config.yaml
n_layer: 8
d_model: 96
n_experts: 16
experts_per_token: 2
d_expert: 64
d_shared_expert: 0
activation: "clamped_swiglu"
moe_layers: [1, 3, 5, 7]
router_score: "softmax"
normalize_top_k: true
routed_scale: 1.0
balance_loss: 0.0153
balance_bias: false
init_std_router: 0.013
lr_router: 0.00104
vocab_size: 2048
norm: "rmsnorm"
norm_eps: 1e-06
tie_embeddings: false
optimizer: "soap_variant"
lr: 0.00834
grad_clip: 0.5
batch_tokens: [32768, 65536, 131072]
seq_len: 1024
train_tokens: 592500000
steps: 8870
dataset: "wikipedia_en"
Below are experts of layer 3 (counted from 0) of a mixture-of-experts language model. Rows are named router (the router's row for the expert), gate (a neuron's input weights, with its number), up (a neuron's input weights, with its number) and show model dimensions 0-95. Each number is 50 + 12 x the weight over its row's rms, rounded and kept within 0 to 99.
After each expert's rows: "gets" lists some tokens that make up at least twice as much of what it gets as of all text. This comes from a sample of Wikipedia text that the model never trained on. Tokens count by the router's weight.

# expert 5
router:49 42 64 52 55 49 52 30 56 56 44 41 36 64 38 44 67 56 42 75 53 54 50 48 54 70 30 50 45 50 44 27 70 64 73 32 60 52 60 38 64 62 51 82 62 19 57 45 47 47 72 42 41 63 51 37 48 40 58 19 49 60 46 24 39 51 49 51 40 72 50 65 38 39 52 42 44 54 54 42 56 49 58 49 49 39 46 62 45 40 61 60 46 70 46 48
gate32:68 26 68 41 40 74 43 51 30 61 64 21 57 38 46 44 52 70 44 36 48 40 44 61 44 63 62 55 54 58 48 23 38 45 48 56 29 46 69 42 44 46 66 77 66 53 59 69 45 30 50 46 43 64 48 50 56 50 55 55 62 58 59 52 74 67 63 63 53 35 51 43 46 56 58 36 42 43 34 52 34 46 52 39 65 63 43 55 39 52 49 42 73 61 58 59
up32:33 69 42 45 41 51 63 48 59 60 53 40 39 31 20 41 53 52 49 43 46 44 72 39 64 16 26 37 47 45 58 60 55 64 65 56 60 61 54 74 64 39 54 38 45 53 31 54 76 38 54 57 42 41 46 39 66 51 54 48 54 39 26 46 35 62 50 56 49 66 35 67 56 44 40 46 80 39 46 50 50 57 53 44 71 52 39 47 42 62 54 53 38 34 57 46
gets: " |", ":", "-", ";", " and", " P"

# expert 12
router:50 49 67 45 47 38 61 79 60 41 41 59 42 39 77 39 73 46 54 58 54 35 45 46 53 55 59 44 58 56 69 53 61 58 44 51 47 39 41 60 74 43 67 39 51 80 46 44 46 58 44 56 53 54 46 47 33 66 72 46 55 70 70 58 49 60 49 54 51 39 48 53 50 59 45 62 74 48 42 52 50 22 37 29 32 42 52 38 59 43 21 46 30 39 34 51
gate2:42 63 72 22 50 38 53 53 58 42 50 41 38 43 25 64 38 58 53 40 57 49 46 62 46 44 26 44 47 49 55 50 64 52 66 27 64 33 51 55 67 55 51 64 44 48 60 66 52 63 54 62 64 49 50 53 46 39 60 49 40 53 68 27 20 53 72 74 41 44 67 43 70 23 66 50 47 34 36 59 43 40 51 41 49 45 48 48 66 48 32 37 51 60 47 59
up2:42 42 67 49 51 50 30 43 47 62 72 46 42 50 63 31 52 64 57 50 57 61 60 62 36 61 37 42 47 57 41 44 52 56 49 62 40 45 55 60 59 29 63 48 46 61 41 36 64 48 61 48 56 44 46 63 54 68 37 16 42 38 55 44 47 65 48 26 36 30 44 67 40 72 62 39 51 44 55 72 84 48 43 60 63 49 71 41 31 41 72 60 51 48 38 50
gets: "il", "in", "it", "or", "ri", "op"

# expert 0
router:47 38 60 48 47 40 53 35 53 49 34 34 47 35 35 50 58 37 37 62 34 38 68 40 55 45 54 48 56 43 43 50 82 29 31 64 41 55 33 43 51 46 42 44 48 67 51 56 33 54 56 33 34 29 47 44 49 36 58 27 43 21 42 60 38 63 69 46 63 28 56 58 43 58 57 36 48 59 49 54 63 68 29 55 48 41 68 63 31 55 63 60 65 53 43 39
gate59:72 35 52 57 59 47 42 61 50 45 55 54 42 40 38 53 38 63 49 52 42 43 44 51 55 42 47 43 47 46 55 55 41 42 44 44 65 76 43 46 63 42 27 85 48 42 40 37 30 37 51 43 43 69 54 54 22 51 56 33 33 55 25 77 48 33 61 75 48 52 59 51 60 44 41 47 59 45 18 44 63 49 42 49 55 58 54 72 43 54 52 54 33 40 51 28
up59:38 58 47 43 53 64 48 57 49 50 50 61 57 41 42 61 64 48 38 41 24 40 35 39 54 52 71 39 69 43 41 56 45 42 39 52 26 57 58 37 45 21 29 31 54 63 43 37 57 63 35 51 54 62 57 74 57 56 50 40 46 41 68 47 50 24 43 33 37 44 37 61 42 56 34 25 44 58 56 47 64 59 40 53 34 45 39 38 59 43 55 53 35 42 71 23
gets: "\n", ".", "°", "u", "ur", ")"

# expert 7
router:36 51 52 47 39 45 49 66 41 56 39 54 57 49 49 46 14 58 40 59 44 45 26 61 67 48 29 51 47 63 52 64 34 30 40 37 57 45 50 56 53 62 58 30 34 36 40 40 53 61 36 48 51 62 63 60 36 48 72 73 36 72 40 46 70 51 43 53 50 57 58 57 70 52 47 58 45 63 54 63 32 50 56 30 56 55 35 39 58 50 44 63 16 45 35 43
gate22:71 55 61 63 60 77 45 37 47 62 65 74 38 72 59 42 56 67 71 53 46 53 49 53 48 46 38 41 46 61 59 63 62 33 59 48 49 51 57 50 32 39 50 56 51 51 43 39 33 50 60 58 39 24 37 39 72 39 65 23 56 48 59 29 61 40 41 38 52 31 57 60 53 57 57 63 41 53 55 58 58 33 58 46 40 56 56 47 60 74 51 46 29 21 43 57
up22:34 52 56 34 48 25 54 63 39 57 52 47 61 38 34 59 41 40 43 52 46 26 67 42 25 42 40 75 50 61 73 68 61 79 37 55 73 43 55 35 49 52 58 42 50 62 50 64 55 60 72 38 52 71 54 48 60 66 56 57 56 42 57 39 57 68 48 44 43 55 29 56 58 48 32 47 67 56 42 51 55 64 66 53 54 37 41 42 39 28 62 33 48 51 44 35
gets: "e", "re", "n", "er", "f", "le"

# expert 6
router:48 46 30 50 48 51 41 51 37 36 32 49 81 24 36 54 60 61 36 34 52 42 54 52 60 51 91 62 63 53 53 65 48 67 45 46 48 44 42 60 30 30 61 65 51 38 39 42 58 44 24 52 57 49 53 57 44 67 36 64 73 58 55 49 66 46 37 53 51 42 49 64 35 36 50 47 49 23 57 40 57 46 37 59 48 50 48 38 64 57 25 48 51 49 45 38
gate56:42 40 70 39 43 58 60 40 27 47 16 61 44 48 52 56 36 73 47 61 42 55 43 63 46 47 40 50 75 55 65 60 52 80 46 45 72 51 44 80 30 57 34 54 44 63 27 58 35 41 48 39 47 61 53 45 50 37 47 35 62 54 46 38 52 41 33 61 61 59 54 48 37 46 28 52 71 52 40 58 38 64 43 59 45 45 36 46 63 57 40 61 55 64 49 61
up56:55 50 40 65 57 45 63 39 62 46 53 47 46 29 57 63 76 70 48 61 67 38 35 53 37 49 42 31 24 47 38 37 44 33 66 59 47 62 48 37 55 52 51 59 61 18 54 45 48 60 51 60 32 36 55 51 60 43 54 60 55 64 53 52 62 58 32 63 50 72 38 56 62 78 57 34 63 52 42 59 48 34 78 46 69 50 66 58 65 60 44 50 60 46 58 47
gets: " 19", "al", "li", " 1", "'", " 0"